Weights of a small mixture-of-experts language model, trained from scratch on English Wikipedia.
Size: 14 layers, width 128, vocabulary 16619, 27.7M parameters.
Experts: 64 experts in each of 14 layers, 64 SwiGLU neurons an expert, a sigmoid router, a shared expert of 64 neurons.
Training: a variant of SOAP for the experts, 555M tokens, 3945 steps.
Below are experts of layer 9 (counted from 0) of a mixture-of-experts language model. Rows are named router (the router's row for the expert), gate (a neuron's input weights, with its number), up (a neuron's input weights, with its number) and show model dimensions 0-127. Each number is 500 + 40 x the weight over its row's rms, rounded and kept within 0 to 999. Numbers have three digits each.
After each expert's rows: a language model's description of what the expert responds to; "comes after" lists some tokens at least twice as common just before its tokens as in all text. This comes from a sample of Wikipedia text that the model never trained on. Tokens count by the router's weight.

# expert 37
router:460511553526553484499511457531429556543484482538448391478525491515515493493460485567502454473481574531489503513505571448485479515463565524510469448468503493481535428503505541479593485574477514481591473507450527449546520473645468506492449503462511522462477575530538540471508560447564513461496549465536478478535463524409535502502498455539508485485470481537480510509524568502484525559497
gate0:495510477526545456502550520447499498541497471557520526487486508562546454459446463491532481480515470470500489497484604564469512489495539477457514451482526512455479505493497494499591462522574483442542483489523480459491470447558394477392498524493477540527438592499544531508537524491460543528509419557549424475561565503419562487583496478522459536497496571488485550470475526485464478455499
up0:495504511522510513574472501514486574471460534482526550539449463504498536501518457509537457565518465506509564427554549489414510573510485624498515511427553521564429547454463477533526467524515515529458517506525539545543521513524522520523518516529448549427539452521484526505396515474581512476491422515510450490469568481485533495614486472515528429503506466541505509523533503484472554540485
gate1:512586524459551480446532569573461512498540477527453467474474485530506463548528501432499494523479433486477540426466509486438480418482521546428532488453483463528527497500449423516510530501537522556463436487449429500440455506463481447526484437525561574507482538502567509487454510459470467455433546482547527418544522443528531541520456512462537457508468475500440487574443515530505459519524
up1:470514521491461507481469532495440448491487453536565448493499444599518569516527471477498438517457481527548518479577479524490548509531522467526520591539499447443554498491578550505483501602499516515480471472430560471498462480527497488445532510527514454465502512474550461454530457429602537563503427446459484404482549502514502509498486456525464480466582469539533486467473524561523513476468
What it handles: Pipe separators and numbers in sports and election tables, after figures, plus units like kg and words like episodes, ISBN.
comes after: " 0", " ", "%", ")", ";", " 1"

# expert 34
router:518513512538546529469525499528468490511409421568470448491542459503450444469512468516479455545530543538522447470489492417569512566502480527561458448518528464564549449521459476498569455468456507492552532506459485528488443441590489518465502556452576530510461539513556453535438478402522477444501540452482497496445499478443538497548525508502500469533514483475485502514490563546580483560486
gate0:441495457474478544534515560511595519508462461536505470536516466549523506529516468501449439580470482541527563519531449488547544507490528514539539481526430493493517412534529515465572566488550479470508512521494517450519496429456544587530485518499518477574537550525490462511531455487512517499506530531421502409450484491500573456506484513450440512481432530534512540467573615496495504519428
up0:510528490566552540513471521416486444556466542456591558531523569488461482508596528505450500508468449492508491459504440507470506473508533515575490472502474464570506475535478468505483505513420528473485494502497467536439486494471467529521522499529477470458451490592420548503461474490518525498563439547419468487477493498539599524475505499545426501421487554458439538530497505526549460413525
gate1:522490561482482516494510548468464486520504470522547507508502500507472535536478519475515472445507524514375415538489551413568499468457473578502519497479568533577574427478469452504526436490463490501527464475476458481475555522480590518506508584495574551430526582534509443520501521490415515460534474559516464476493483503470508503501490408460460516573523494555508494508494451497506528520430
up1:465466503524554456427450548489530533544485436464449477488473525474479494484522428520512503508540464486426435550513467498555479456496477494549460513482518396574524423460415498513500461476408470540436446464609546500492544541468482528528508547533543545525481486516496465541555491505447481557479454500473553506575439550530510566479467534505538473534489521472527468581514497472511524534531
What it handles: Line-initial dashes and the opening piece of capitalized names or terms like Or(chard), El, Tr, Van, Big, Long.
comes after: "\n", " ", " =", " \"", "Personal", " Infraorder"

# expert 26
router:524504535574518527539587510618431581445460457535464426532527456465458498462450462518519479510529561567526528479455522413557471482536497545574479467493487480495564498581528504476572549524436482515544522516475529515543519496545492534473504511471515549489447523595514498501464478463479498474445479480538485479515504483461518563482570474559514496490443504488533546510561566543492460488467
gate0:481473399493544461502563490483556524449469495518519438430488478552507466519479549533530533469584527481529535500582579470530524528478552446492465545531545443539497482508604540460487499509536571458513457516520444561472545507519509537446537474536489544557498520553572485513446496479543412507482537508547549547502446509491524501463479513550424448454517531509443579488509540458508484509473
up0:499500603567550541505458505538525467517513506463486459516557543538550437431424471554547534473466482466496435507496558516531482533507534490422514470499493508431504452520514498480439470451600512478481500549472533499482475528569450491508544512486534514457458502502555386468514462496474426513491490508482476462429562541528461546550457547428490503525574454501465511461462467428529504450520
gate1:517450508508513476522549520590499496564463479447498456504524547466481474490506558555527468545489534534523547428448527418514485405555471362551522544519486515534470518493493434581499430540457522510519505473469521465482490506433592519451546569517544501537499534508458441460417540508515465520530531513517518493515542522525469523570541513511460445560532529487490489487524490568484537520458
up1:485481450473552562426508486568492400517462482483471537524457461564487532383514477481463502442513521407542522494489528468517527516526537497538472457513480530536515484416564482514467521507496523439558445473459432486501567462469495559476435500464482564513538551540475464483500451519452554473526497506437450553477482597530463499448525495516469582482512502465488523481441458535513444498540
What it handles: Four-digit years in parentheses, date ranges and after "in" (1981, 2005, 2025), other numbers in lists, and the "th" in 20th.
comes after: " in", " (", ",", "–", "|", " the"

# expert 48
router:521587531552524481533492530549434553471491455566428396516505504459453449475442468490513473501467500554496470505454523489529472501487541513556487489514507511497537527532496539490641523570496473452537443508438454503483487500541488542518516520526505508537456558546437523465432497508460479524504532467490528490510486603479527533516481498556532491455486476525461565592544503574533447569446
gate1:471498477550501477502428507495538527514519509443513447460497507505496483534482464427504491485485428508498521531460546419525472500444513473506504459421440505466483510607496440517507527543571423492520465446456474478442530476485526546484485382508502504524444559494521467425490491430531473527516525503481479453484501493443451412478536515564475499444429516518476542421505456567525468403487
up1:600541498519530495485551535485552489454579541449577473506517468534500478554512573532559459521543457535512499511505520450469578530495539497499467443502497449505564550498469515494489483432552500485509527549429511414553559509504480474477544520453527494476517549522533468516532537560476500557536474450505540444521494579495557473456427503491482451453557497510533463461489465462491536598591
gate2:483435517579501519449531550497528522474510478536505523383511542523458480520523545546455440422538441484484463500541508453471519460462536562537500541547420455496513581488473552476576466506409494503536416503485430554463469468453546436508483515490505575493415502525438497520473491544465463574491515494505455540480510464513566460527472481463469515506504454513472481519494535502488510408497
up2:520475547536480574515496484455503504487616508514510498468479513551547505479501503516479477447543499440454497526556529430479564438494495507447465444488488537489502540500493454452523528531519422485475527543476511404515422563493478551546513482494519493514513531436496503515580488580557444457452509459467474508526558546460524587564543472540563529507472561492518421556528571492482559523461
What it handles: A single letter or short stem starting a word after a hyphen, quote or parenthesis, like non-governmental, dual-degree, ind, method, cont.
comes after: " \"", "-", " (", "′", "/", "=="

# expert 15
router:445498500607478470472492494498448463508463448589486391502481485489449510434483459535546467442466553466491509467459507447527451517463519497553463377513460476530529478507474517459568514511485469529569522470408539488531522491543397520482516509409515452540426515517529498501467465499491486488434459516487501482411490528453465518487507456549529518536477457527554499544542522510539517532489
gate0:528532565470529516496420448510579456506514506495476496521594421536427480526530558488484476497536484457485507506474471490453493528461444496461487546508518465496480564543450493429527548505572504527534521460479504510521509519590442481540483503531557463461564447586526592546513503571465501472470506516562562496522515502431554476533533447431498505524461532599521511557457515505469446513508
up0:568517515487513522563541538550454451533534539458513546516450510543467492513468587475558531445522518475533491473536553471493483553395503471572531497481479451516487501514545458500515552534572571447546492509464526556512506535479501551381536476389544548429521465503519449510485513499472460447449449541526505494476599465511512474524485516483517552522513443488509464566497539515547490524540
gate1:492463619478553456531474548525471473518518528530488425456466514490503450503477539568486526463533476438502489467513430524481475536495510369469438533444511488540467460508487462529533546541457509504523524533417558469443498527492485490481490528467479476500500575565489472453479458462434511459573470554463486500493372546514468517424492435506481493518444520479485508546480474442544494536530
up1:478471460449430497471486545466464487510494512528534509474516525550522508435478530496467414565540465526480434450503474442520520524577511491492516516535478502504558607477591408571413484467498509496501492497551530495557506515569522481516467424443489470546516496531397507489466525541483460514461488509521445458509511500468462452561531466542526518457426483533475563525490529463530415545544
What it handles: Field names in infoboxes and table headers, usually followed by a colon: Established, Phylum, Language, Coordinates, Preceded, No., Title.
comes after: "-", "|", " •", "–", " Binomial", " Time"

# expert 51
router:521524515506514440434573494505406527496443503518503425540546466490497479399474460549503515509539576546505511439587553413504563483523508505585457410504528504483531448537499542476587536559455519513512522484443492534494487445590455516515522533485490515462576526506500469474445497477485522467458507479509507493492483533466537509461534584554448532522488487485491507462499487539482472594485
gate0:499541470559456492453511529523487518478568476507458551384534455438620443522488500465451497443514557512517510511464507505468548393506525513551500452509580381553447487502485516537509534533472550471452528469503479487473488453491502486509461559452500581497534512497485484441588560506422535514552486498458505492451509488457474541487526508469494436462508501538459512490539474510470534447504
up0:561499552525412509474487502513480431480531467454515474500522508470587575494422468443552542501435427507515561543522479527494523553487533417552502545527528464460539490556448515508537587505454465493515582469509474507497480497507418532456514479489500447526449403552498513498524547510480628454508495480507509520462565479479412477527480526508531551485552511491491465507540550517497513494471
gate1:531498519548556557450457563560458416543431529572473477476517513551553471492500480516507470407495567542411538475475454499457503493522475509454492419452472502521525565572542508528472565501520469461505481492508541531545473447514486493475491489479400521466542562547531495483427467507480560491495508495499474520532523537495535407462477517514465534487524455535580464468458532457468509499407
up1:504488485602514532546528438497553479508478476518500493485504545581518435485530509525530456494502565564528468511495552514524508557455580530446449470577519514525484532470453532477447548469498521595497500571507468484487483441506435517526512388530464486467544492512508571495546535476478465586432523424498468546481531441494536464532513494513550517495508518399536500527498540549484458431472
What it handles: Word-initial prefix pieces like dis, en, con, trans, ex, res, dec, plus list dashes in prose and statistics.
comes after: "\n", " zone", "N", " NRHP", " an", "DST"

# expert 23
router:442508463578502464486497483505444552513502385474459399473535479521476419510493460549558495502535539512488465496485508471475453464481488495516449415556490472503552451590514529461579553468451549502565516488462487482527569479597502539510446498468486517518479540498487547467468492448458518469496553509544510473478476586447505518486577524554505487490486491535487494549488548562556477559550
gate4:486538474524446417528440447527486539504453511481506468516481437543505489461494523525443502603544412579504421550530433524481542515536513444492442471455489470508567493580536497553474574456507531498472496478549550499489539459540510478503493536411484523488548507532425529533470524541517518493513534494453511450552503529504545550527576456527523413458526494517487499516411495534531466442489
up4:535514494501487464472453502501513559553506535542506513512541498474534443542500482582476496446520484616449501483530549448479506574517564516506512473468539515532437517470496447445505502525453527451482506421509527534554516529492522404484501515452449512440434521522501483577485407373494453519502520524477476520558502506567555575437500546528530475552446457498482494463493510544497494430523
gate5:505436541527481506546510462454521493516518445517516422454496485445464456453565510507512523517429445527488505509469494434476489577481391495495473460469506487537507474474482496580594500577541476527526529459506476524497485457489580479492555510500501498520507451498473435524511507460455491398513538446453551456481490556421475549577554553436540489545433457481451566536504483478461504517468
up5:479523511495436464549543503558382518531574549441460471536514445485504461498510449463476487470515534535567522447505530467412491468479484534509463472545465583500448452470501474508447570492471519534429505480491470527536467519508442474520507470459569458537558448476519538527480543534475553496558576460606538535523514467450509522519503497508566467490480528529447536472485459491426506424475
What it handles: Digits inside coordinates, percentages and decimals, plus mid-word pieces of foreign names, such as 46°, 52.38%, Mar-ial-ena, Tak-ano.
comes after: " |", "°", ":", " (", "_{", "N"

# expert 45
router:493493544542465492556524534537452486492454487578497425521494479501487489458475443549445522487520588509520501524478528448556445525475503518563441395546461474474489491506534519473577515543441500515581520543481484554525533486614402520504525531439507512500496574553503493464485457516508502453477571459457506518460519536462526523526527547514523469498461484467486584556568547568552519491492
gate1:404460539453494468479456523526476477455441505510512532470534531491481490446506492484504519506559463503547552595441441554523451455523446532469512430498438478468503536487519520511491517526469428416501487520544450544519450560506427487463496524432512537510382494513486516474528534491457473519581482519487547517539451541529467451514568559489450485497424504518521529417471530487489500575438
up1:474447475490599442513502491546479466519510463535422495519539519507463529485498499478497519575521446507478521415477534520449481567524501450442539599451512475516477447508519480550527428491479439479539474421550520562486492558535476421527453505464525523520530515549504472472546531564527505490452479512504489521555499516522572472467521572517602481399571543473527482511493539497456485476560
gate2:540424505527477503551598530477547464466472500446491512476495515545484531459554521564504455500498490429502504494430501458470427463509490581517524464550521489527465485466475527511535543476460445471507538569529574522510478500501494455438442572530458455507593539479555539443467577513483457491469524473548478456515507452465458589467466559478456451492451506434542494510471429511567508511549
up2:439472426503551559542532438571524484531537501514434532466552516555551526496500438453566532501460448445462433651408518470458474469513550523564437515475501519490547496459505489432534498502494470475531564459515488453557509486568531530531478520529524544507474492591432528489479503533483438524500502567490491481508491416510506463509515517511543500508477478548545486521496505476503559475535
What it handles: Month names and range connectors in dates, such as December, January, to and – between years, and commas after day numbers.
comes after: "\n", " on", "On", " On", " (", " Born"

# expert 3
router:504502485494500491556561556536441551479419444520452428478508554481477518491471445501543544471481562493522461523523525390501418557456463515535460426510501435526521460513572478533555512569468477527554422538479512466511523506560448520502477547466511440466535515514515527466455477483526560489469558488546511474495476548458571535498546472571453492476465423481534561550507536517547475544500
gate0:535474451416542418512505494534454543521559560585479531481511449524443535518510504571516499467517520481488494501478481418540487517484471525502476424464498471445467429446525543598458486489472479482523480483499581547500518480495609453522560530535499478486463529513450530461451523486526482435504475556487520543488422502569562528451551514551499578456555533552563498465479482492528467512511
up0:563431532498486542450476553536520479489551570452532471503462512479492544432483452468474505411515579492552436523519524450500475509489504520448540444462482538512492458502513482541455455498421441485493460549517560519446517496459524486528492494469498453505389467513519527505441480426473450496485559481488484416451520444563519550555509592584483461504543445474530545464508515554483520491536
gate1:474508583544564501489596524536526492579562464538500438584434515481540511495526501477528496484528509453477444504477487545467470478478498563436439456552462522432413496482477492587593479561489517489543473514486495487517469584491517494527488528529500541438496515570513433494533500466569509518523564503466570535491506477490527499547578441487468452464516529499495527475493459472481506426436
up1:488534486481429487512496547557455478507470549447494474431477560525544457563425448441529517487468440561513499533483527515495477540512464554541479484533426484582408502477632539498476508462545477469451496500525484531536460509518504487502506478427440543511575462490515479485455517549438519462515515491528484493546531537517564415464528436467521439543458496434512557488517522501468540518562
What it handles: Pipe separators and line breaks in numeric or list tables, plus short word-initial pieces such as ic, ac, ab, ir, dem (Pecousic, irreparably).
comes after: " |", " ", "%", ")", " list", "W"

# expert 53
router:512491479541544507475524516593436582516489459513430388506548445552451520458496503529502497504515554484474481452475555435478478471487511528572449452534484450545528462486494515518565569537464485489538547523463494505525490491635482538455572581461537515514492502556546508474498472519509496502511530551512469497464513497423536444462569521507536454466489535524531563521530530565553458485467
gate1:481539533490475528553509550616438538515499512518479534546461522598524477591526578470472562525574532479497522473482475451546513504534504516480457464466486538489494456526486522444453535575487519509503493464466436514450493572569499484492569491427529482490452458508521586530477528589555460501475554569478503503558528521508511464450527494463539511468537573498551562539543488535521467476508
up1:554513457543501554524472513492568467527485459557533523500496565525430529481502507583406540501521482475500479513569466406478539501498445527559477505546512453473542465514526517496514472456500492434502454519542519545455520454422580514526555493536497431540496555553447546517605510472492545489479469474469486533445476520529459513514542415582503464476508433471428543511532502473508447471459
gate2:482462426495485531481450502479572497566508532495524415500482464571500512513550525548447443504510509514521507425436469541494483469459521494566510549486537507443488454611529448482564492494453546504509530540461522490423532510579483440529484511505515524499471455537520552477536494542530530565555509442459444413448533472471519496550530459472474455502523464455487444534504568569506423556496
up2:543532485504538424532517490550553518568519458502558510468414438555520505505466453530453494519488507497512547482519564446390477490499508535520457544531416508506559529476446512471560528457528471505476573533504503428469553511521424486496485472520532418518538560466551484446477509495507530418471548493501553503561502396458483509423550504535507499513499527525513510477392502491487459494527
What it handles: Pipe separators starting or dividing cells in sports and election tables, plus header words such as Opponent, Pld, Won, Final.
comes after: "\n", " ", " 1", " 0", ")", " Team"

# expert 30
router:472551522581491456499524520561379545483480392559488428494555460451481496437519469533494493542462554506489458528506562458491491500477505505558512481532496465531501502578501515498558503526471518504568458535422507495484494528515431523451501502460480514479487508545488558481473455445519483456520563486498516452468460480416454474473563476537500529515463435495578569537538568466565443535468
gate0:512477471591512553535491480526468484540425424530454483487523446466528519476546516495517533558541462427551430592542503507453569520521529551472534405523562461469490507457536490577485461501543513500483496547494553475484523492488501517479481542512499545497483497591451562504442552534501448542541556566439542449551492528472488485508544531531569510532492469475504541470495402490523509448449
up0:484542481594597514500474540509549482489541471440519577523429530545488535505580480549535515521493502506504500483566491506522500458529521474485517461527539446465498553498409540512473496508474485402469512496529474498514525480479521538494513529517473406476387510480545475481500501464478473411502405463512472500491467598460506543475450448461459459520578534567526480528573512519473516459494
gate1:437481484543485467486461527510420443529597480525535484472524485471434543496511458432433520589479489519491437504452558464430500513498477498458492467442476570540533475503449574528518459548510409488441540496489506472475509553551477476482571559537411499466506458531486498505516531560515470430530485437501571466441485576519466492547467495511476481506471459529554551473448527500519459469516
up1:538457476452420542498472492494457453509507456536521592489439504401484570579477498473448512451508509470464513535461491466520497521495536513508501450536474535548535586529561540485529482468571577563543494467541422527551522516518550475557502546505415498481462516564493524470516441496469478463500537580541468517473454519444475479465537529530457483541468568466562466470527556456483504523543
What it handles: Adjectives and adjective endings before nouns, such as local, national, traditional, large, modern, and suffixes like -orial, -ian, -ical.
comes after: " a", " the", " an", " and", " its", "'s"

# expert 60
router:473448463559490486473502529512405545467551449538498461552494468464480453491507416582502558511499515518491484570490544427516518524542488506526451428544524434490515528533525506500557542555465502525588492462462507509523480499519447525421478553379495552461509548575570462493447492501498458524455505475526530421461505511460529489513568470540511488501476514556510530581483536564532506505464
gate0:567497433534521468467470538538482482528573560510454502471452485482459440508571472488497523471470481549425543501466548459478516568525436533555466471506558528522492583502501517538546547560535477482492461539479443477498540446521493550457492559518528532521516571549463445593539510517515397464485491447581486497479459512503520491508529491571531483560487499491519389506444529558522501514533
up0:501494553446531492509459467566539567539505476486449541566608503437490475473513460482496556521475450518486466516534500494569493507437470528480402528484474555491487596561452521552475540498434464513446497476466485496479557437561491432497504504488450498480565540534488474483439433449482475537443447475508478546534476513493451483413535528529502522527518503499553527576484526496479426448444
gate1:479484510533561514523414542475497510441511447532509450505428431515504482511528464526470556509500472557544493503444461484441506504514499500499434515594538482472528523567479442492488515531480574485524447538456517430373485476526498458490473475475512548455461448586514516453505466578468418486502557475553489469501560493543503534512563458473518439486474433543427561493463508493487456507520
up1:473449481482473554493499498496494437539637535521542544535509487496479419500495542528535510399520470480423491527498507456515423528502558531522460462505497512500462516521448454456485532477526458503566461399564430551501445488439535439529457461462490610501419488494501532522496473498586456467514474508478491517565468530510551577516501496501465449487497521460538458496457518530508504508491
What it handles: Syllables within transliterated Japanese, Indonesian, Indian names such as Ok, Tan, Shin, an, ok, also election-table blanks.
comes after: " |", " T", " K", "T", " S", " Z"

# expert 46
router:472535541539552509483501502606459598494517421474478436508501496510461479429523486550480504540559513502496521486494524426557456505446509514593524419486469454478510518550458547503578512528435512504600591440509519471473542463563495499489497491491539512454457490515450506437528482483450449507473537495505536483479499501438476577510566535571508513465533501532533518545561550546480535478503
gate0:490500574532477487454530445517524474462512459561492594527508548414482442452528476526505433521514531477533528433484436474547543543512436483482502462497503472578410538527461535471529494531573461473505483526490530456525442556569470432419465505555649476531502424523481528502520476536460511472470482503493519493511473522485524485547463507544443526517514449528527486510574455480504512521516
up0:474453556518556515530568581498465436494536483443483525491438556485549455529469528513584488473576548558505559458524535480520526578533488450479537464527517518484433535442457516500504493492505471514529447489478488541504490449530529503489523527538485507537463554503503487462484527440510461566389534432446554442454522494499443527536543517464545501513549471431475580589468446477527527512460
gate1:515524546555498542457494505523519527454509466554548536545436508545522500471478507470431496472563525412560481456514490496536408548513501534511522464507496499479453495516504589456546550500439503504497485544523498467474484452515488463488479437517469479451489471526562539480603569507483537442522546482519531464508478492528529540534554491425466506594430567476596527471576552547544530506563
up1:474564538475476454462429478513507515477520532543416477512458472460506559525461390498529443518557500528395546518505452437507521537515550553422472503497507534473516496539482492458474528582462459567486546479505514493464493466450526546462509529505501568507468484492503550483509553498540601524500474410484505469382487504528509587509511452550492487452477534519504459544508504452529529546463
What it handles: Nouns like season, years, war, night, summer, man(ager), wedding, and S or St starting names, often in sports text.
comes after: "==", " the", "-", " a", "'s", " his"

# expert 9
router:530509485563492468509511521515474538524508448516426372526478512527471451472457496493477468475520514507460453525448510417449515495505534471553445397488494503500525477587488518483596527537451500486561506476503494489542473492641472559486496513446508467461452562533568494520527439536476471460519553436500520505463491523437547508499552484536539459499531471503534537534518577554530504552497
gate1:457544509516480497579528478499504564543463557456560499472474485475445448468438507449498505443435533412498497536437486474481465533512545489504459500522581453421488560495505512432600523496503473469486524452504575479514486546504455491507466556607484507519445539518515548548466531517582517543457494430472491521454484496484542501514532498491513471526516463523479468599552482538579471532559
up1:488530435478553490501434529516504471531496477530499546486499549490514513467436565518491503441548536555512534432515490454524468535459503449447518551498548503508483576584428507550495486485492543439492523555562543477360512492509527473498499512484555447465529451495455480523507507497521506538573485471557482522524518594498449454490503483477503511468508570407607451449528441523527466470483
gate2:531496503448569519523507457550528466522532402526479462548519541555521498469481610564513480486472521441493483477472438474592447459476543497497520498534584498479530509503498524464534513523475499559441436561512477554527509524561535599425517518483413511508560558463548429457529434493537528549545446513477454510485508528480518542515494563478494511470440474535467463537492510551507557511508
up2:537394480560516409523520515515519521501504443535443522528481460437516456487484510509540491546452520526460444511557512463523490468536490476485466510495538559487464494580440537463456529472468536527473511573548438512488514560430501542469492490587441437519507525511509516509515413479462398481468514467476568488529509516493434506550546392475472490529505452429495537524457546518509465461454
What it handles: Line breaks and first tokens of table cells in sports and results tables, such as position codes MF, DF, FW, digits, and capital initials.
comes after: " |", ";", "|", "–", " (", " /"

# expert 0
router:518518532560474519504538496537453569502469448536464421489464475491472488481548447568468442541514512561459491533436505415540456495451521465516457422557455480552489453517534511438560575556444466454559469529466508479537522546596471537488566565397546503507485491498514508478477519454534501507477478500570484460472488509473515494510521529572543410501446489507503519555536525529505502559501
gate0:460480427490474472512516507562475566555480511523555443485502490545524468524507574528481453493500499571508478507535428474469555477521492525477486525602527492475541518522580480489542556545519506427545508512501492502448525512520530520426536505453528567410502493566582413469551527486468549472453525522466520469533507478531532555430541533503398558491439443541475509518564468449491486510494
up0:438473466442597517565431498469493479533508440470475424501505519497453554435477492476521529588516498452496480522570475485555571538502497499444480464455437526513553491436518493558457486462460502489537523532493444566513497511484544532485490432512482507521567480517527497472529427518529486484472447487525448459474502490557470532420443613510523478443474529518455461598505494554452499519509
gate1:440562494510469556446499537496505588538556488471504548464568533510503471520451490492481497559438496495421625521456572464504484547514473497492430529497560541560533555564535483494493458515478456467558546496530480510445502486425478515518464556453528488513568457492515504485494447431536422518489435488488459506514501527419463506524519538546522440519478556538507554479529541529462551527448
up1:494529543516537490532471532498555451484527591497519474465468500524567544537510507479462483503465627498589448451471549438444468481521542521446438516509540480527546549411524549453519523487484502488439459509473418530502493491556528569482510514462521435479493461435505526528534424514513443421466513517581500485466465537482491462424491531555444467433547539493486479522479546517512485514475
What it handles: Syllables and fragments of romanized Chinese names such as Wang, Zh, iang, Hong, plus table pipes, semicolons and list separators.
comes after: " |", "ong", "u", " Country", "ang", " X"

# expert 2
router:522474488500531479499530578511416549477546459551458437499545486504511470459436434513497496485543522535527478483457524474478492529519519493552441377484481430497483476623533476472534551524519492470513510508413579509575485515534433535501501573439549506518474468548447476488491434462540487456484575496547536440524553510447528530492552533583466472495521492529517507536518512524515487550533
gate0:564523464475451532420472527501517485529485527507479464484508546507553442493483417552495547503513508471594493505480491440446502396557492495481485485520437479471461453453516503418554520518498558570568435459480566456505523491540546507491542556476509477469483490514523517463477489449436518442526510476499435482533507524502591516522561407607566537522532526526529478484484517469500533490563
up0:460488439542488469445486490535462450512510574429544505448513450471479514476482498540526482412496514515446595438485420524501542537518473550415561456466508516509485481467534463493492491520499534545451516468516506532546526470512479479451539515501464538439506509499541535464571468499474482458461559505589515469498537470425459483536448562456485549405504469464531503446492604555436466483500
gate1:532506449419520555462448455535542473477425464420488493512480566540526458472492463440477498492540469499508481487515562504509498489419488472647484445507465500510477481460525499477516532495515443534513469409490424567541504490464462616523514477496570527453444476504520567476510498557452516510473492511524527438509496523457484510451469498564422523462488501478429485533532467520432511512519
up1:535549492595565480486474576563504505565571520558414557547558462591571587523485497469481531471421482492512477489468463541519485497455563490544519472544451481547521484474487552520495462459479438540555555512570475437498565506520545521483529481489472455481461491512513509494523459534556480537489477540510506458491489552484481517550482527552503510544545590506528424565512472477458470491485
What it handles: Hyphens inside compound names (Hanna-Barbera-directed, Regio-Shuttle), line breaks after headings, and LaTeX math pieces like \frac, {, ^, =.
comes after: "\n", " P", " M", " L", " p", " m"